config.toml
balance_bias = true
optimizer = "muon"
steps = 3254
dataset = "wikipedia_en"
Below are experts of layer 4 (counted from 0) of a mixture-of-experts language model. Rows are named router (the router's row for the expert) and show model dimensions 64-95. Each number is 128 + 24 x the weight over its row's rms, rounded and kept within 0 to 255.
After each expert's rows: "comes after" lists some tokens at least twice as common just before its tokens as in all text; "mostly gets" lists some tokens that are sent to it at least half of the time. This comes from a sample of Wikipedia text that the model never trained on. Tokens count by the router's weight.

# expert 11
router [143 152 112 102  94 144 135  77 134 158 130  74 109  97 116  70 150  91  94 150 126 105 124 108 144 133 106 119 131 122 129 112]
comes after: ",", ".", "s", " However", " announced", " due"
mostly gets: " who", " which", " where", " when", " before", " while"

# expert 39
router [128 151  77 112 102 145 123 113 120 136 158  90 112 118 105 110 173  65 119 150 116  87 171 118 161 144 130 106 110 117 146 122]
comes after: " a", " is", " as", " in", " with", " was"
mostly gets: " a", " an", " another", " largest", " Another", " This"

# expert 76
router [162 133 120 115 118 173 126  80 103 102 141  90  94  97 110  77 134 115 117 137 113 113 139  94 151 146 121 133  89 125 148 122]
comes after: " the", " a", "ti", " his", " this", " its"
mostly gets: " east", " west", " north", " south", " southwest", " northwest"

# expert 33
router [124 145 138 105 112 125 139 114 104 134 139 110 108 102 116 114 141 122  93 149  93 104 161 125 135 170 116 112  98  90 131 104]
comes after: "  ", "\n", "-", ")", "|", " MF"
mostly gets: " Conservative", " Liberal", "|", "\n ", "frac"

# expert 24
router [138 133  96  95 128 140 142 130  97 135 155 100  94  87  44  89 156  94 127 146  73 117 129 118 140 137  94 132 107 118 167 108]
comes after: " of", " the", " with", " for", " and", " number"
mostly gets: " many", " some", " these", " two", " three", " several"

# expert 36
router [135 121 105 124 124 112 148 103 128 147 154 130  94 121  71 104 136 116 104 171  96 108 126 146 145 168 115 118 109 103 179 121]
comes after: " |", "|", ":", " (", ";", "N"
mostly gets: " 52", " 39", " 34", " 48", " 37", " 49"

# expert 54
router [164 152 114 105 101 137 151 103 114 155 179 120 115 109 105 121 179  68  71 143  86 116 159 115 163 169 122 134 116 103 127 115]
comes after: " |", ")", "|", "=", "\"", " information"
mostly gets: "\n ", "\n", " Animalia", "\n   ", "\n     ", " 978"

# expert 40
router [149 166 107 127 125  99 142 114 112 125 158 105 114 103  80 113 147 108 133 164 113 113 146 114 161 181 120  86 109 113 124 133]
comes after: " |", " (", ":", ".", ";", "N"
mostly gets: " M", " S", " K", " H", " J", " R"

# expert 65
router [142 148 106 120 103 151 154 111 110 141 178 125 109 108 131 122 152  91  82 134  82 104 128 112 176 166 124 100 109 135 151 111]
comes after: "\n", "\n\n", "\n ", "\n   ", "  ", " Win"
mostly gets: "|", " entitled", " titled"

# expert 22
router [111 115  90 131  89 147 116 117 109 167 157  76  83 113  78  83 138 105 134 165 107  88 156 139 133 148 127 137  76 127 157 109]
comes after: " the", ".", " The", ",", " a", " that"
mostly gets: " It", " he", " it", " she", " This", "It"

# expert 75
router [154 159 105 141  60 130 147 102  99 156 122 123  90 123 120 102 160 111 121 139 112  78 137 126 142 139 108 113  74 109 152 113]
comes after: " |", "  ", "|", "\n", "\n\n", " %"
mostly gets: " %", " Votes", " ·", " Socorro", " Candidate", " Pts"

# expert 2
router [153 133 126 103  92 133 117 104 108 117 140 124 109 118 100  89 130 119  77 147 117 107 117 146 112 124  99 137  72 114 142 115]
comes after: "-", "\n", " •", "\n\n", " Country", " Binomial"
mostly gets: " MPC", " Location", " Genus", " Coordinates", "Scientific", " Website"

# expert 20
router [119 148 130 102 127 163 158 128 120 157 129 128 115  93  93  84 162  84 107 150 117 117 138 122 120 127 136 102 109 138 152  61]
comes after: " to", " he", " also", " He", " and", " who"
mostly gets: " took", " began", " wrote", " worked", " moved", " gave"

# expert 78
router [175 154  73 127 113 119 158  78  81 134 129 125 116  88 115 103 139  96  93 145 109 126 139 110 148 134 124  94  89 120 136  84]
comes after: ",", "s", " and", " such", " well", " known"
mostly gets: " and", " but", " or", " &", " especially", " while"

# expert 4
router [142 163  96 102 112 128 136 115 101 122 168 121 131 127  98 104 153 126 131 131 113  99 168 116 150 121 101 125  96  67 131 102]
comes after: " a", ",", " and", " an", " as", " American"
mostly gets: " footballer", " politician", " football", " basketball", " assistant", " junior"

# expert 55
router [137 155 121 127 109 140 126 100  92 147 147 113 140  98 119 119 125 124 112 122 129 103 126  86 133 142 114 111 126 117 153  95]
comes after: ",", "19", "–", " 18", " (", " in"
mostly gets: " 2014", " 2015", " 2012", " 2018", " 2013", " 2017"

# expert 62
router [158 151 116 110 110 140 137 111 113 153 122 103 105 109  91  89 132  93 100 129 130 103 140 133 131 133  80 123 113 132 165 118]
comes after: ".", "–", ",", " (", "{", ":"
mostly gets: "000", "500", "100", "0", "6", "5"

# expert 17
router [131 159  74 121  90 114 110 106 114 148 149 115 107  85 109 114 133  96 107 164 106 101 116 111 163 149 128 131 108  92 140 120]
comes after: ":", " 1", " |", " 3", " 2", "_"
mostly gets: " −", " +", "_", "′", " £", " ±"

# expert 53
router [126 156 129 113 114 131 133  98 109 146 171 116 128 112  98 109 136 125 125 160 109 116 139 126 126 134 111 118  90 103 148  93]
comes after: " the", " in", " United", " of", ",", " New"
mostly gets: " Japan", " China", " Iraq", " Pennsylvania", " Italy", " Pakistan"

# expert 49
router [162 147 120  95  95 160 166 116 122 166 126 134 115 111  88  83 147  68 106 129 108 128 115 149 130 125 128 111 122 120 148  87]
comes after: " to", " and", " he", " not", " who", "ly"
mostly gets: " keep", " seem", " prevent", " want", " improve", " create"

# expert 37
router [148 147 126 106  98 158 150 107 116 128 139  99  83 107 113  96 142  96  93 188 119 122 143 122 180 168 109 140 116  97 100 111]
comes after: " |", "|", "-", "′", "°", "^"
mostly gets: "  ", " Geo", " UTC", " Ref", "Pro", "East"

# expert 30
router [125 185 122  94 121 129 153  85 124 141 167 134  84 112 112 113 172 135 123 136  93 112 150 100 135 151 120 117 111 108 119 111]
comes after: " the", " of", " in", ",", ":", " at"
mostly gets: " Eth", " San", " Ut", " Las", " É", " Ib"

# expert 26
router [128 135  96 106  90 127 163 110  98 171 150 115  80  86  97  79 125  95 109 158 113 114 149 120 147 166 100 102  86 135 134 130]
comes after: "|", "-", "\n\n", "=", " (", " |"
mostly gets: "See", "Career", "Rec", "All", " List", " Coordinates"

# expert 47
router [143 141 102  84 106 138 143 133 125 123 194 106 114  71  99 111 135 114 106 136  77  82 129 110 156 123 123 112  93 134 131 119]
comes after: "=", " The", " \"", "The", " Wa", " My"
mostly gets: " Night", " Dream", " Girl", " Love", " You", " Life"

# expert 64
router [145 121  79 115 121 139 162  94 106 136 130 133 119  84 103 111 156 112 128 144 103 107 133 128 164 147 115  81 117 138 151 111]
comes after: " (", " \"", "\n\n", "-", ":", " by"
mostly gets: " Qu", " Kh", " McC", " Moh", " Th", " bl"

# expert 10
router [151 128  94 109 102 128 152 117 107 119 145 121 119 111  81  95 126  75 112 134 133 110 126 133 162 152  78 138 104  93 144 113]
comes after: " \"", " a", " was", " and", " (", " be"
mostly gets: " do", " fa", " du", " cho", " tra", " wa"

# expert 59
router [144 138 101  79 114 116 155 113 133 157 174 109 108 122 119 121 137 131 109 138  83  97 156 124 141 144 119 130  91  88 155 106]
comes after: " the", "|", " |", " New", "'", ":"
mostly gets: " Chevrolet", " Democratic", " Olympic", " Premier", " NCAA", " Labour"

# expert 57
router [158 176  88  90  86 179 164 110 122 111 154 117 108 124 109  89 145 116 116 138 129 114 144  99 144 158 116  85 118 124 127 110]
comes after: "=", "\n\n", ".", " =", ")", "\""
mostly gets: "\n\n", " Genus", "="

# expert 66
router [151 136 122 123  97 162 176 121 124 175 123 105 105 110  78 121 154 115 143 121 109 112 139 120 127 145  84 119 118 115 157 109]
comes after: "'", " of", " with", " to", " for", " in"
mostly gets: " his", " its", " their", " her", " His", " whose"

# expert 50
router [133 143 101  81 110 159 131  97 124 149 138  89 124 107 123  98 167 121 130 157  80 124 127 134 146 125 100 106 111  99 161 119]
comes after: " of", " in", ".", " to", " at", " for"
mostly gets: " the", "The", " The"

# expert 34
router [145 127 106 109  91 168 147 117 122 113 148 119 120 115 119  99 118  97  97 148  99  76 158 123 142 121  97 112  89  95 140  90]
comes after: " |", ";", "|", " ·", "/", " –"
mostly gets: " MPC", " FW", " JPL", " MF", " LINEAR", " ·"

# expert 29
router [130 175 118 113 114 112 134 112  89 141 140 138  99 118 114 115 158 100  98 141 116 114 160 127 130 120  92  77 125 140 119 114]
comes after: "  ", ")", "}", "\"", "%", "a"
mostly gets: " ;", ";", "\n     "

# expert 7
router [146 170 110 125 123 139 138  98 103 138 131 104 111  91  88 106 129  78 116 131 106 104 140 136 153 184 100 132 122 127 149 106]
comes after: " (", " in", "–", " In", " on", "In"
mostly gets: " late", " 184", " early", " 185", " During", "During"

# expert 35
router [138 158  71 115 113 135 150 114 105 154 141  88 124 129 110 103 127 106 109 179  92 104 130  96 139 169 122 128 122 105 132 104]
comes after: " 1", " 2", " 3", ".", " 4", " 6"
mostly gets: "–", "−", "+", "×", " −", "′"

# expert 1
router [144 122 127 108 108  99 160 119 128 159 183 103  88 118 104 120 129 125 105 148  81 105 151 105 163 147 108 114 115 100 160 115]
comes after: " |", ":", "|", ";", " USA", " by"
mostly gets: " Il", " Hong", " Shar", " Kar", " Sha", " Jon"

# expert 45
router [125 161 136  98  84 178 155 128 105 159 156 138 122  96 100  80 121 119 134 119 117 129 141  89 121 160  99 117  86 120 165 100]
comes after: "=", " =", "\n\n", "See", " also", " life"
mostly gets: "Species", "See", "History", "Background", "Geography", "Results"

# expert 43
router [156 142  92 130 101 125 166 108  88 107 132  94 117 133 102 113 164 104 111 123 118 122 152 115 190 152 105 136  94 117 128 107]
comes after: " the", " a", " The", " an", " of", " his"
mostly gets: " subs", " cons", " br", " gen", " inf", " inst"

# expert 23
router [147 132 126 105 111 169 124  96 131 114 156 112 135  79 123  75 142  64 120 140 120  70 163 154 126 159  89 124  95 135 144  94]
comes after: " was", " is", " were", " be", " been", " are"
mostly gets: " written", " available", " designed", " known", " Succeeded", " able"

# expert 51
router [158 138  84 101 108 111 141  83 108 127 139  88 123 106  98 110 169 121 118 193 111 114 169  92 148 141 109 106 111 117 138 108]
comes after: " =", "=", " known", " U", " Al", " as"
mostly gets: " \"", " de", " '", " “", " De", " von"

# expert 71
router [140 149 132 101  91 161 122 124 131 139 126  90 114 121 127  90 154 102 103 156 122 111 162 131 131 147 113 126  98 124 141  92]
comes after: " It", " was", " is", " He", " he", " it"
mostly gets: " is", " was", " became", " has", " been", " are"

# expert 44
router [154 153 115 110 109 134 135 124 103 150 142 109 110 111 111 117 135 129  78 118  99 121 150  90 153 115  92  83 107 125 155  95]
comes after: " of", "s", " University", " member", " Minister", " Department"
mostly gets: " New", " Your", " of", " Our", " Old", " Upper"

# expert 8
router [159 160  86 130  97 117 148 120  84 130 140 101 117 114 124 116 136  78 119 176  88 103 131  88 125 158  87 148 116 127 133 119]
comes after: "\n", "-", "|", " non", " re", " co"
mostly gets: " un", " non", " Un", " super", "Un", " newly"